From a checkpoint of a small mixture-of-experts model trained on Wikipedia.
Size: 11 layers, width 96, vocabulary 7504, 15.1M parameters.
Training: a variant of Adam for the experts, 638M tokens, 4870 steps.
Below are experts of layer 2 (counted from 0) of a mixture-of-experts language model. Rows are named router (the router's row for the expert), up (a neuron's input weights, with its number) and show model dimensions 0-95. Each number is 500 + 50 x the weight over its row's rms, rounded and kept within 0 to 999. Numbers have three digits each.
After each expert's rows: a language model's description of what the expert responds to. This comes from a sample of Wikipedia text that the model never trained on.

# expert 1
router:519533451482508504507546413506502489508515468516520569493520500353628400548491485459460485378534604485420386513350488454476483485472454526553508568556513504425496472571483428497562475464474505524554454536503522534506497464598597529476519525511482484514501534528403558493495516491477430542
up0:476561492543505602447590496546520584562583469458386494439607543445536539509443534552575517511578487578448518514478451495516486423560529470529498418413466432495428513473472516605550413519481466583482533531494461459464491421442539510474467554396515518502455549539537422524510510487548463476
up1:496409573513569489478520539442539562513418464451519484516533426449562552452459491427540450530484515553497414497545494531459540438438495554534546595353434512445598485576538439483493468503554589604467480497538572477482493515532546542467558527535417480411529535522511563479538545496421447479
up2:492474539573416522499548486438396534471473608472499512438643463518554438506485553501497529495516482464477515360469469497410498443509507524490561500556472542562467549526446452567471527514528504504553480582523444475546527469484551588530468525479445543424540534529468490512547501613463607379
up3:467442482510499551528447487416555495568400477425528506433526551558611487424465524450473476487533397511439474564508430523353583480430557528548489408534468548461512526478486525573511464494527502608469593477567542535439522423575509503479465508457561499518510489517415478525495435501516427505
up4:575470487412439485541470518452534506464457431451496504447492407483555529519489552564449422495447510559508488417493445367456443443522523441428505517509512504553463556462466455566547509513446520459549544512474535550479517539487450416623518581472551431510569575509516509620503475611572522540
up5:456586524523474453412621463427493424449477481522465452492467499560515562517511512549562521498490634519510485566456532483467451628503516480445494580427618538486465497463480495492584489407490536559477454542540443574563524452456547527426484495510538450492450532528431534548452521471547410434
up6:486557507433635497510580610485425484533523504566519489369483461443486336484389541491464508455533422536467416475517470553508466507534521519457460480564484443516546501528496558446532553431475532522582459542546513518501469496556585493527519502422507551530480519434459460516444507566486524586
up7:541504535453501502425519544436519527532459389558565564417431482443484523574425413518547524421499543473485441479528488535473505541505644500464510520464470466545555521584545487503428615532443482580508479535507567494514491442541578439495523453501551437544502595523476455449402476497394504510
up8:552550539506505565466502473471498468493480575510510516518512473529619496640422563533580508409500604556500524501545503459546421511530434446504493582514515559500528417516541565533449471356466518501512525515539484509474485504462425584493581493507559403406466505582490486585487548499453440528
up9:477494503557493520470483458507537429558503500647476497550547469482513479567502557436464356509518512562550526487540486403538520527452434462459521635457457592525500505566512403550468459467472465564504478512513474542505496501540489632444427582380507571512517501518448560483458522493456458469
up10:396485601607454482518543450519430437453476455526530557527532517510524534480493492479591482462454534434452537360426429398485520594469507490453488506530505599451488396492486538526551467501456392491559539502458542488486575514460561546580485507568468493497433528558478466509549506517565558450
up11:499500459619498647529553362563520563479486504479478546421554577431444466581484488538491491540513554506487577510480513496536509571604494509498479485454489494479552442486515509510524549583475493522510616505511560489418507497478447645540539458488486471511529542537508570491615542472553459529
up12:486548422588548494458464546483444496465517452478502497482550474461563400431525392559574547465431520468546493463452545456581415524528475488412470529455478497512495481438410431542544546455518476492452467577558572532387456515417573471571508525508492457601528449556474529530442540516465567573
up13:476473489437546498545546557536482553524521495495534532416537477555470505568510491554451468493558603548469413350449475457459535452461538525449553513518510522510616553434591440537466452505461573474426541466443533412567541506488478427482481401454588449479528523510451469573466490522587514574
up14:420379534525580479602602364434425454430559497452449481484521516564542488583468468546482511414580434427454474460426588488433530477524433488525546520529453468495449552563502476528566512475477541466508445504603439449541494481511454508494508503522538490498477473434506462455460510478419538550
up15:366530476535560479442492509443472543560456516461464501431490476441532505522450415571503494539510556400492459504450438585598565429519450532573594515528497442430594493533565518485462530518529495497508539537488536473459545482523663517438562462557546529453554499466542520584439436484507492455
up16:497437474557475520468441469576488558504474483483485475467462493445544515485379434570526521454588502576436479535501549521479530515546376464504381524552543480451520417513514489502578491499431507439498503498583491431374444468540465555461562457532450438439566528442529577489495634515527515537
up17:561437498541488559507537572431495520491470484553551511474514473422498491438446444527548487640480548536471471539476580460532477575541479561575556556471457621498467473496534515448594479455625495494460454539506581530536550497446537479418513570568517517561542510485542489525546402464505552623
Description: Latinate word stems. Middle pieces of long Latin- or Greek-derived words, often followed by endings like -al or -ation, such as grad(ual), equ-ival-ent, colon(y), regul(ation).

# expert 36
router:546508450498577592524478433473526502547476502580470561483533510422552446517476481481536445401562584426457386499368478458423544531385419461517529548494516462457489428486529408561538475395460515494565504496527527529523469481577561460536556494481464461507469596523456499532528534511438452519
up0:393505462431497603562402472608498509583376548533493537598533478493462490558463456545478533512492567474533492523503536476564412415439473551594561622504445507480511539522532392542463539456424515485499463461550482543490474492493469462445525538462474551519515547427524466442496510521492503413
up1:482520535407462569557511369448489484601447488519438532429493547417483441488454463488440494382595593494495455564499448483451463541487510565505569533552535595417477445526535501513431557374508488458480527506478507472466528494509514398531485512476459434466439578535509464555516501523441558521
up2:525517464495479544577493502543493534463439458510524537475435458441558418564563507528472410444514393499498454504415460542578582500597451473518518377546504477547397453548462489541476427565519547455584447529536521540511567535529586494446559479581502499495565539509417529445489525434449532419
up3:497526504576536603522496477465467565528465522491467551488538505436486476431559442429471443459465516479460541503497603482386571443508597464487561562473446649477535436411452513493509441381465471483514527489466484501482489465538549461474540504469576545464513519477528549487383503475462525363
up4:430524496404450556466564464400427511513535428500521488550503467407479544457572514499506461439571619546493467400560551445474584540431430509463503561532356489574540512494495489521438509423438446529520471511478484596593438491512417454481485578471500490490501520468448504503494494500562481468
up5:438488515578535573576510454449430497524401430505435543463457510464523511536560442502527442489581512504463529536504555499364583544423501465559428575458481484467536443550551522404474435457521545547471572565484493585533448489458479531465508483516373464430478521491469451482402415487514523468
up6:516473497586544505439443461467472507540381537582439541440431497495533498462559521539478563416493512509433439521512514465464510620495405474486405447527523573489488407570509495461489426458564484566498533479550585504458433495577372543417567470446455519516460482485516442523556467509512535566
up7:567543490545542582567468449431533465553423477471393573487499499452498410491509465410436527487451507511485495494496455461455504502550593485496499511550526593514506425433462543433542438568553379493550503480414481467458443483506550428595546494569492543389442518512493598493487472540480554435
up8:525555531551579502469544442527535464489572424549500571492508511558482562519504480428511420509531435514441433466549419430566487412475433466553648374448478435489428548464521507511486505590496414530543600493507511532545445460515449506510530616467511568493511519558488475511488480552451511561
up9:506518516545479529491494486463443567481436474547482477417469502401594454436485493491573408523577456460448543581503510475520524501494417494444467523491445495547478561592532498460474517446447545524553539449480436568506467510498526525678475474495510438624642526529497529499510457516468454410
up10:601562506478512493470553462543448496480521428517432463580504507478529519525540474496564338462478559487426500444450535443477539494547487397489457537506549549427519456427431475489562579446435452459516552457530478513538514532542554408576537462502544476418478492540489466521406490462432367529
up11:442522457438503570569423498417522464484456509553554538418554532470416445543527491566504430500517535543558508512532506443495517611506503492519429571544413438448509486551505514426491429573533479567541553501571443545548472460585470479491561477570375524393465561534487422454550539461478516454
up12:595484471525486553501504443545493515606464549567501423453506446505536498518532546537536410454494478509496498468455428496472407431456382562570584510532474552503495556544512441509432432530477490391516534497497448526460468518549503528456488462406548553507544629517539421468446630532498541441
up13:453633549499568576565483406454522561496492472513478499533441453433493472473541438564524416453529538394521481484554553549428584505423505441541487522525490473420549545473464432518485407522484571606532545554442565521636493478528528475473523482535484526537456476522433543494488483521534546411
up14:562447537528524492494558505569487600483558499460514535469458478450580524574377512555519518513483507601485453469412581525501428553429426530577570525463578484505499421492533427570474501430484479488556587530536515511540517518512565423619510547458468449480494566415507458463435487548557515560
up15:520534546431512621571536484497511528526498502512512580580530518403532446529455517409419510548461484492540476567522488500433428477496407487455547508417468454389449449388477449539445438442516531478470541480601491574489545459513549507508507554468516460461546545507442548443428571518413469420
up16:482476454514428563472519532413543481531449466594493389454569491426512499532527487410541539421495512451431405516402453520505475515470507494435546457521498433587602531458516581567542542538429424453530484502495590501440548508468495521457455460443503553474551525454493523413562559432464430446
up17:589542454444552481503513485466467441512557574524486529556583450548463417496470556529565503462391457567511548513496632488514463524555460544457534527454636471441586601603549508524515418431541471535494485533537496462439555491492501505494489490475601479598506513510530414490563474498487543462
Description: Capitalized name beginnings. Opening pieces of capitalized place, nationality and surname words, like San Dieg-o, Can, Slov, Atl, Val, often in sports tables.

# expert 31
router:476489455504522506434566437489540402519537464590511552479506437440563436547483404453477460465556520474391397483510531464484496494449481491467529489578465466513533448556498467542511431420514501532544520493514520505533522428564526509552635518513489468526567683513443525488521587577539440469
up9:490455516480528514502503466500487484550478487540493467472511458471508523466449536454541451400522443376620424509495572521541541540533421546625477521529504500566509570488545449492563498517387425458506397559462527474475423478387516558483480445512579460561382443540511521505405473490507445493
up10:502405500560563533492499532533483525512419602500495611472504498451474525523512487547541551460539563496447479453492522557467508619523485528586482534558573545551585544482527500521469491468454513566608544616392539458462467425549517430486499524504534553585547502483396549499488542539483385479
up11:534505497501461508543451516483444515609532512527467406530534437454513533542472439510478478509462474414487519433461548568559568482522578473487457521496606480378435468525508508449567507482541456457521578555531500606510522415541461492499438565496450471572553465502538482509432427375358527509
up12:511497488512546454457524474480375608527547493399482490512460363453492523506513512476497565499478528429510501416523472533525543515550399474434557469471551449518531476583623447431541495438412490450503541608484543497515539413533433485502486536554533452522519413411476487499503544475436432545
up13:497534516538522552452491508468518530449511545509456413531570506461515569455519499524537526532476667485614426442520410472443549491526529578577525522551402561468453440521435481598514474454446422476541420568508575581507549473500493483434548576520456585498502476450537481537445558550497499526
up14:557564468489515527475537503550402569469503534525542511567598401514479415497583508545503467569492499461508533462490590442502453507563488520488525483495532584578511492441498485473502545547435571437622408507435555518469450420560526446575524507504567579546528533532493414613431504493443461533
up15:687553524535454518509515498517475615491506513504551489502619462505447479523578448553521524518465459450452488465478480507540471586550544496518573451411433581555510496533463484461519512543423583580540456510413583531394491483433469461440566470520499524491471520493492467514487538533529383525
up16:510604479465454493558504512499404485543456463552450491439474475551665583466456579446514587519470537455541440446486548480482565454429502438474428563544466495454537547476408477513534478520520429517508487453474435549500521551432439519463529604547535433535524525464519496476561502480427528621
up17:539608490404458537528337545558489512506460478452536471573435503514558473576528546434529549488590502527431473512478469508485497502490469426520456544530536614382499517455388486593454507528464489527474625478488568462555504520546477487568504514490445425497497546406559490497528477520497518496
up18:475437482479507481487477516558473539519471508461485693463548485439485456438552511546489397345377478476441515548493500422486477484465573493426544484389480513537450543477474465453601443547446526545460472506466558520501494518431457512456539480528515487511374501571529507490509475549495533504
up19:618503507460583480401551432499537402453456473543522458418489480486509524524552457537539465489470561441520426543548412483486520607520528450516449498435466562507412503505462458518515493545483490431561401553555525547477432512575492496436575488533543475579468522375490473556500467482393547476
up20:511636431395490474531465535460507607625495516447487547570469508510541494501487502424528432434384517501500569544509514433482475500540513387422539456481443512460502505490507488435547494542494378550461437506439549494479497408532474487431478588485462541517521542505506512544521437456398488539
up21:476421531467490536552473559557605532515468590523436531525504467596463509449529468529583507461515498500546437556457517512501500541512424535547489505442500529504521587409479531528461527548504546575437580591425535470483396523467532432544500559488497459584433539504510637545607564560466532469
up22:550492495345498517462440496569487450407503498484479503535455489524529450487529432446595451510483459463544472530484539504494542543543514416519593500400447528425456482408420491409579493506573587626522522567510473578460483466491504528526458406483466465506562529576482571550534466492520510544
up23:515471466515637512521498452538443521545472499468476528612499456462544490484462450552541528482459466422480443447411614478451477543433455560495510576479522539451511531546532415517561492526499548518509458572440534552609517425526526527459452504497570582473503471409393574435508396555483519531
up24:506595500503510540607559436454523399573436488544492577501501513585495481559485537440463496435429510502461509571532545453516457519476519550512344524526430508465517515535557471428476515541476539480500436483484576436438471521510614543489549453498459516589477570423398484441484459519435538566
up25:522475457401402504530488496483441523410404502369497481507433510558518487435513548449464498529525531550518587469472472474493460557550495393579536510550486448458444480502522460473492546441448446470437556546498516603425508440553519467587565581534426482424522576578521439489488463508536449555
up26:610461496522525545580468485531486564501472530378495472568430430517499433410565544435495470537472485541542549515463576552523482497549418466527492537575522532494483487466463483596489483372428472555482511554491584459541494482558494475532407446439458410488553454513451498487496487543436366483
Description: Table cell separators. The pipe character separating cells in wiki tables, especially at row starts before dates, names or results, plus header divider rows.

# expert 18
router:484566447483522484516504434483453442491505530532480521495520460443599435560511453452516463353527539472399419439468460427481517511430455466489517488486497473448449450527512437481577443500478456468482557535542531500528531394577460496580661534478485496509537643454428482558469490521463454501
up9:434447484582476476497550514496522580512482493465512413475528518474566476583503490483666406530464449468547440512444514444468570463524497520508470525393460557507402536479475467494416579532423453528497457551531518497422480590466459456533519469455556534488423469475506462644469492491408499520
up10:526439513472560536502626447526446551445438485446548545443442522535522459537554551479550515452549467546582505465529449491544503652523446427575559487556438501481537480529477503516506555474569480514522552523369556551491379539569460529520544492503527454592450548430489506486528556569469479438
up11:487433424516502540568593420513468510463465463456505522496526534519506526521526490434480532439513515491580493476453579494536470538507333526473555522460467478487453530518593497483414398556416370459544438530534606459552519456446568529466558581521526411445457508483506498549498536486487452428
up12:519520505520522509435541464489574587610524576491551544502554564473507450522536408501456455500476502551473560425520452483520500536526559402499542465484474512452487460466517521467534405481555438475485488509338370534566514545478451539486474535542563493528505482493440489371430544429403483551
up13:462556509455539493540507452448451536511355571444492498466490533467583484512524561345547457463477529511497501460468515443466470485498463399550479454418491481472454501481484489420515457548437487493474484541506591542429492416534426342549504560487476487473422554417479461506519479455415480550
up14:503550522439526475506404556583524557416475495456456552466578551560532470512450423592486443455507454468455485410439504549411557478471466499543561548601533498604558585567518508446462547536462449556489550512467444518522491542568544542598536505541537531550547450413451519431425465504483523512
up15:440560505481513535465459450493496517437509530486410562550523444479538509520437419352556521424401503498567511509506532468515545556552552578428533475458479465452598570435596464557507542551479480579520496472383556509490494542485483576552469588504557522453515480552424501534520483470601532540
up16:552459453547511502506613517487573429526504544489479596508481444494568497494404460498535552506447453463484505515445492503431516584417448508526511516535498494475579515486505493448545507395453458533611504532479480462520519451564492461468629567590568555506464538522405622461547544516439400477
up17:556562536457481564533528494617491565543464530437457527541469518499496433443439452481530487488568593537428509479411430442504566494507551449518553507448513563491501535611441457562503511484473450556571514463506605543474431463469471473526476487469469437465555558453509547472520434630576420585
up18:512507478494506512607583452577514498481437607441470515462447563564541433434502498465514429560439493560618513455429424496541526556434508482456457457490520506416571536435534533451494568541508425535453430491568509469483565499538417577559544543459520476501508481471501523549601459534513481615
up19:558439438467462473476552336477459488469493497442443520495523472486535535479517573529568560501449570396500490503493538562468497553534542516553511602505479495454454516556562509505523470472552447538488442632531608516457398521481440466527480517569458505447548506504459520420471451500383490600
up20:442545456478472524530451486563555515457504595516547471588614485432495462441489478506515506415475497393556448479477594522494513566443460406493485535563511570534523581488435537509534497541459498488563519485484571573502581553563619432441564476580502457447579489430517568518536495450445495545
up21:469477467584480561496575485493451430450435587483508463515450524496530437562441503524553487422593467540505454567452529456466568442475472496506520570442476419444498563494524480440496486507524460569569485507433586633414501523533521483434464644510514487445557485450473445539545468592561550520
up22:514485510516491550572560546516499484486446467498484499485467534441497434477475550410502422432514451454500431595459617435386568510501497533529496530471461497423523547419451481459473397482438490474486427488575522559468556508482498528539563508588517520406477601558454455573494444444562480384
up23:614530541551481504507538536488468489484535470541518537397479520459476452505422425518532560502518498418479532506481536504488508533399488623493465528575483521604533491516524489488524584494480529491491557434534605372491410519441596504473663540492518570509520537466489543458512453566557450478
up24:523463475476507498473573526486541559512481566535508542460638445499469414512547430534499530427523454525482506504517449475515512517563453590539566465505529542629567497545538480445543469506475569536556512503435617425461619438508472524482510507496547536516525501492469587497574625610531425490
up25:502433505486547499542559512432512494424443514412496624507372479506498523576455509498485546491559511508453518452514517485521483552528454490591485532556509467597554541515622487449478439393462566459528558522507547456460474510537501385545539629506455478519539540451492476422458542449452408498
up26:496529501580514504586499495465479471500450558526501524530502511524518508453500456559506515457518518527413479444525508556483461493506483641471379509518488458531518462454641457521492512563423627498595485452550551425479581567607453461501551437520571542459585567422453491435458484470500450488
Description: Table cell separators. Pipe separators between numeric cells in sports standings and statistics tables, plus semicolons in number lists.

# expert 30
router:530548373485546539478528482523530434478487540579499566472596518501592469457493462444507489455559579461423401461376464363460584474461471499517530536566508470465513458572548403544573451417476509516585525501469515491530535419526523506526551556510508446525476540478464508541571490485420486526
up0:495532497505534527496601488535432567516443542534547581549424527446526508459515508483508349463421578559446441524378517451478568365485543543491527488589473519564541529546546514513523375448487492503511479549507531482549507500489451489515533464573554431525488485466498422519410517520534555589
up1:505460442542540576412549514470414617527538531475534548515529468475522473460536477592605497483493573512480489584428479392469521626514436567496590536546557564520460418557551474500471512526496453495537551595438462466451480521585477521469473418472515510544469553516505517508528557562556520580
up2:374426477503474556470496504548505504447565570547513427469467440449514388491543422555549469490417562590467522485460439481461514477460370562501581488512515488526494404458593553603480512517538483524513540557485571538495555462537461486496475542484530497427457510430493502443611560502425485520
up3:426482451468485500434586514524526512498559503467569576560537430503509494528562478491514392514505589429450372614557429511467514557420490431431476463498466538589475557402531469551570517516491507504470463443485486547409475456565485457503532544599516439485512482479507551512455432530422440532
up4:532548490551448449495630453513450473475539539567544573491606534518534478460571501476543511448483577448519514561383499417437423527429563431462559493462409515428511449574508527483505539534583546458495394524445519507530514424431554525517486501487501451532493555465452468621550497494559531492
up5:513523462514484484471586543442534473549466473662505515522545474448529433515526515442469523548550492406401518493488480469456468471480477521465600327489360464536495420591549520528569460513504557499486418418513525577503540511481526487456568458490492544550510497487521524557456521481557558458
up6:406518496481568465476575464531472496486562504442486530574449507540476454411541495506518514516399582482490388367478535528542569493502488570397582502494507537546486533519453467479537533528436463535530489528488501594427543448564513550518498529552514563550453505508463560481543454437493388360
up7:564503392571503493554612397486487437395458433465531535463539540546571492574467509479498470524533427517414435521544566492421473469482502446485471465492438448458491454536517506428503390425448508442475526521494538472542453478471408483485526444506481427527516498437384561508512453518442428582
up8:497542494427439499566505508533539518400504527528478484486466567448535496469478481512467555499563504535568472454437502532487606504468567402451525519456516578409425451517564516505549489394502475488554577478389492544469462442493588488489519421434520474477555540401464510602423592450410478515
up9:503406425604476452492426493437476525460407464486566443516591544522523352445512510515435513407484522513573494491446525505471526478516505528477621553473519507523482548473510496461587570485433545581467569601487493563584534469553517578500481547443505528531505493442478485440458561441557542481
up10:549553495537546506413511460484503468461444557495514487423512542502533499514507444425530398503437510411507450570470488428456437483520530527540505526538530512580471480503595468610490483496501494480559471464573618494442573507592527460498521499494583562560563520576530390582519562562545510619
up11:548480435540493553595450447488511479547565551533518562506510484420540532413464444615538403552493425526425495550479482440377593520515543442509507484379467486489422533527555382507537530454456552520511524451537425466468507476545454502442475498457435601484507516529518516473558485460493419516
up12:519543385482448540575545367492465454481540436476436478481491485525532480496479466419473474579469453475468442473465477428431382472551460542557504513500445430500364495491552446420430436476525554491503489491455522512562512476389450444568468567496530534437496467517481539477551498532430522399
up13:470505443598596498452443498486534498478608526489449474533532475524443499470563501514466416491484560482437406520470479453513531506474581462516487546594507611491569475418537488484621420485449527594399463511555508500465552429484582554436517494547485569446502511501507513567490456505588561574
up14:556475453438425503439512481544506494537548433419440489400480467517455528468499459549530446483502507475495515461525583504396476520469578536410431565365481588465456447523510499495556552448430453587458579511477503442410458430463558538539511522425434471535486549511448478467474516416583440508
up15:546556545570471577534613523549463452383540448498503501552494521534510529585460448459575455491506529438458513522465533533444473547425492507509455389561460443506467478565515479597507491456450433496461593477512613533580509477406556450489503465483474451483446455421507546553503611440471530526
up16:480537563568464443490515414499478406519420443506505451489489479530581505595478453488575509580531551597511494475473452454505513475516617541467561557470562467433369491526446442465475546435525473511511570551517509523467477443507552538491493500531477601380479469527531446508562625527444456473
up17:433512529472559488560487517454579515422463490474511537449485434554504447454529479530478456451522526520436449502435531508505492463509359445456640533543578483479598537533595520486546500601511529525436484519545556402506564466491562503408516376527542576538565475561568474509556502513472495483
Description: Technical word stems. Word-initial stems of scientific or Greek-derived words, like chem-ical, ph, hy, str, col, especially in biology and chemistry text.

# expert 62
router:518512461479558500462544479471505460546503522548406579480471492441559408546549472451548430448501601447434379464345509445476543482454449519456531497491522444469465426572535417476513434440498469537538547482504517536592496435532469512523559549467539502560540549445439497507548547555440397526
up0:487548442503552486413502493508537356386523504499475567400484411546504465531567461495580488505432499525502459507464560466448476572559502546454562426529460472525524526519526450426507447495464421574471586586469578514479409509479520506560529452482516483536500504528448535613574437514568487428
up1:557423534379487498476573519513536523449537506516474518550521516439504455494535376503447497436488530488508471481477622329494570527568461556445480547471492493496497485493564519440503457481516491566500574521461516475489462427613455560580513531414493511593533501558515556473489467535583497405
up2:507521517461429465465603515502533485461377429475564476576535515441571519545534507595484457450506605503470515491489550439507522443451491488457514544486565642547550547493608450533458411544523495491522592489471499547581548511526455440466561496492502469557605495577446553554505451432501523493
up3:527514513427392564533414516477458509362489511522444574519522483477481449583524424571462513354565590528446491512485500524493496441447545455386464524464546453486541483466471447546525482496480528459420521560626393473527537504506480498531543510541523566532512477509492528502471591554555533453
up4:496535430483527463408651491537577444433550546415563551514514551496515492534560537544580465511467511570504482532420460530422460513511540540445502510484431389520545417502443481521475577368494481519542546638446447472536506441522455480472511455486467501441554501448508412476522545513504514480
up5:475512490472540595461462546437489453472486483509476600543442520514521460397485476486463465435538580527482583370512584456497470428418536486500476566609551544548513451421468437485531555512423401560504565442550435503508524453492477410520486552544469499530579472472493389448443511468490520474
up6:473390419533506480436492423501482516472612488472524520474484515530510443337519516536622484523541580493450546585516519428594520506597473489428582540566551588497608524456498477510557430444489514571548491511510560510541534495506471547501501540513497527485547470532392497462444480506475541531
up7:475607535430532588472514504424545530473397450469490579526484514474486467408485530404454502478567572484453529398514541458495474491490545497485435534549570492486489564457506486443573496433475484484412628469496447487488540458471528475481497432575481499438513574515431525400569542423555590523
up8:511502512423570548492552503423498463441507499502501547476642456552464396538565482515521455561503513470437420471452438514569438549516548468403511542498431500520545514463476466427578486501393559508529471641534446438485547481464517519494547520485534420552419555515486524572493582484443454436
up9:562545499555507530403609503500488429520520573467418546580504500438605488552542513539512558495499483467558520535454539530545543508553420605431532478513541522467546473483602479480518471426547505539415547502446486496436511475619520522474509531605542497478576493610506437542527448537505606498
up10:476557511517480416570535395488433463521543540536380476565536463565504508495472457494451481428461519495475511442458569534528509543521531422451520580506486575534487339581609518463541452488528537455405457530476490538570558507370475490508522455455537398496448526511487481472481522469441460490
up11:526490512500462452449478509405495432412525557444364539591486466533515486508529487548528572536567592550425452501460438502436522473449502588469542564509494437435482467505520409629543441506526493439514440517487538403481514468488464541483498507504524475530568489488353576488456501518501412536
up12:417566532578460421559544477500517469567486496473485645548492574427516433611493489556534536419463473496475446493468494514498406543630469507461494492405516478525443471583510425522463498503572444617538551488487474509500490460482489496477483568521424434496518491526496551533422575544507549427
up13:491496564496474532494523525566498440526518387531516565463483453489500342395548527530525502507571502524442489553464443552554488486451466510533514525532492434529537545519439404409546536518523402480539511571488501551497530456534565548537538562560513573623510526568462585533496522609443550438
up14:507512514485507539473542467590454512523522571556423530435450492465511449564575523504560455443475556468405508434456554473417512561469444536481579544459396479453513488491405490411447350427605535539492496509466549469464551500512503459603504477458483508544451530490455383457507527470507517446
up15:524441473524485526557543505512477486466514447474410553515481500484506441536518565477514446472540544475488386526582444430443513564457477493481480528505502475490703477466530504454522572536559530656462452476428496442572488432555517550445489486630559467515531491451447545555527504540446509475
up16:458418469530574476461524529516556489592547515492552536469511512461511452513487536564616452448433520590430468579497521404543379550514434446420465525525507525507441457554423470603465477518410492521472427529520428460378522447414459566524532478493474462548473537477530446479496491518551547531
up17:469620551503516599534444487481479486490481469500446507456553509437507375523473527522512496513542400526497559473521541513522575465478503531589441463502496416420550486519437488519485618477502561586614558453561587520454504509568504502535555484460391463562499529474426569465519480476500391522
Description: Capitalized word starts. Opening capitalized pieces of words at line or cell starts, often in album track listings and headings, like Track, No, Con, Bibli.

# expert 41
router:476484479446518529512550419465523395529430500508459523490513445452564431576494425446473476450564605429440403441435532448503521531409529527438482491574526529471537422465556401568556492412534442535499509522531530519485539426510472523525579529462513549549495576502407521499532578562467409521
up0:491449513478485462433544407566435494414482390517528651581485434469476527529463489556497562431561395449540465472466442451509535551470544564557474579535420568494508537578580470583449490478464437464502527500528571597494565446528503517468533499556475505540561533493501480472465540508576540503
up1:476467464487486537512481388575575467432520445553462533484540470472488433473435504442483406502574520541542479540487492483477606544510507562475533499446474515500362489483491497387536546561493478448535412520484476501513544510444479536485539556613406558407434507576441525570472608448494465457
up2:444535510495466499446541476481518502535470477525498530431628437364459439463467563623441432377540474592517367485481510548549478436535500479515440496517530476513563584515555501518473497459519534486553485617514546516464500455568478545474518489554492422521564490467492570403492493456543526537
up3:580456480535593474439565414510453463573544430516479541459439408492518475470437417474436515463586502477508432487507549493560498502488491505485580507571534420553493511543546473496537478454485428422455564551525591467591533489495496584528510526485565473590520461512499631464441546601430468516
up4:478618475500467539467404495448527386508484514497424438429554450470519531616529530465480500549460561483487461439479553503427515326403476540469483579548555452463542559523502509543554493540451441484507529580584489479489568491547468474525493458520486512506508532527400505579515423490537559473
up5:451447508497514483538563486479477447394447466455480526512576545474523530556502502498626461497528550451485412511479482449497557486524479563554515519580505503480512440430536447561547489472435380414638591609406511546511473484442532540547502587507535499423411498515506461553483552509491462447
up6:480439521555475514430476399484435407523476452476457564435454429440548506540497471468475506380505532429543475487504532469531450524462517494471586605564519513529516505512495494509604444411512455446471500556533566491575448493494457498553511468536530419604620533431402460452502507559490480586
up7:510434400532436544515536517518481556449542489500501500432530505489621415418504524438484466453473543533409469419488558448544596485428405429445492533474492494475489522482413409517541414483502515500524437475530486486590574436567482500523575524530466450481578599547411465557500502470511451443
up8:440444432467494519442558545496468535516550522469524456516568561552493447456497568574610477518408500444508488519457552458559532425504491519492545545492482446559496459531555468457543438516498531544525532562458613487605449402499432481522471551508573466583506534397459564610575502537481562580
up9:460475518474451562496511487511472447540455464545530535480504515515516484445463438399475432427571520416463453489472392516518415552400547533477419417496563538477514496465617439611482554524448459587533486482606546526417474498511483504490525507510505518568574559493480435472567599461447527566
up10:459589497513542440422436514490512458458542541471504552476591463478530470546514512495443526462546622556450499503511440474440537475461483513563422514445524569440487475468520517485519469368416418462530478431601501395558548505624564553568506484579527494463515539515540569414501477524506566490
up11:454467482535526512458536543478493453506519582494433529509614379523518434475502514502510480458422559563462484511514458563446454541568483560526470535489476498474557567517566501555503509553556592390498504578566458604482491494575583528611512569526529577501466491503559470553521474516559511644
up12:466556436520450536508537395529544508556656561500436452597457516475498521492558484456435472437476548494504520465526454539354535434531481418542508521624512574533530498528523443514524492475400503521530512573507486536498457481486392494455511456504491477455472517472404499448394466559537542506
up13:429426492524421540469509439517529497412535538561486446471490415487481501538548451480566512441510427519470512422507555422523546436537518520433437465403559556498521477580532498586611436444463488484572449499585536464552585441507483494597547552444425517509509492555470528559583585518533539511
up14:464503517477524520514534505490484527487487529418481485556420366503570506551406444578565422564560509478519443444498520519471582558522524504550521462518486549455471485503542479623433411396485561443488494488630575525506484439450510453486521439440460491537429448475527578442491521451478395478
up15:491464483445489521555498434487551504638484495468395513517450446513457493504565404499474469481488543514451413461470492545492457450551451514395501541452571473511490418466469477529461539446568438602602466446547464438488548432527500440411486457468521600565542517519448390522587506552494502491
up16:456477463506549556504550488490556528488549503533486527496595533449592415572409541498576427471497544432379490535386478431423566510456489532529552588494444527499449495460449488493535435498539407543545532508504445526486509434549484483464569519595457424508590559487518569520495543571554573501
up17:500582489500483444496475481445431413440482428549441542467416515483495490480426489484472533467486571447359510447464557391369479555402509485489421469495588542509518535449489444443557491472445476443467579493569443565461549514486502536540523535470450424482492571511497424451527500447462484575
Description: Articles and subject pronouns. Determiners and sentence-opening pronouns, such as a, an, this, It, There, usually before was or is.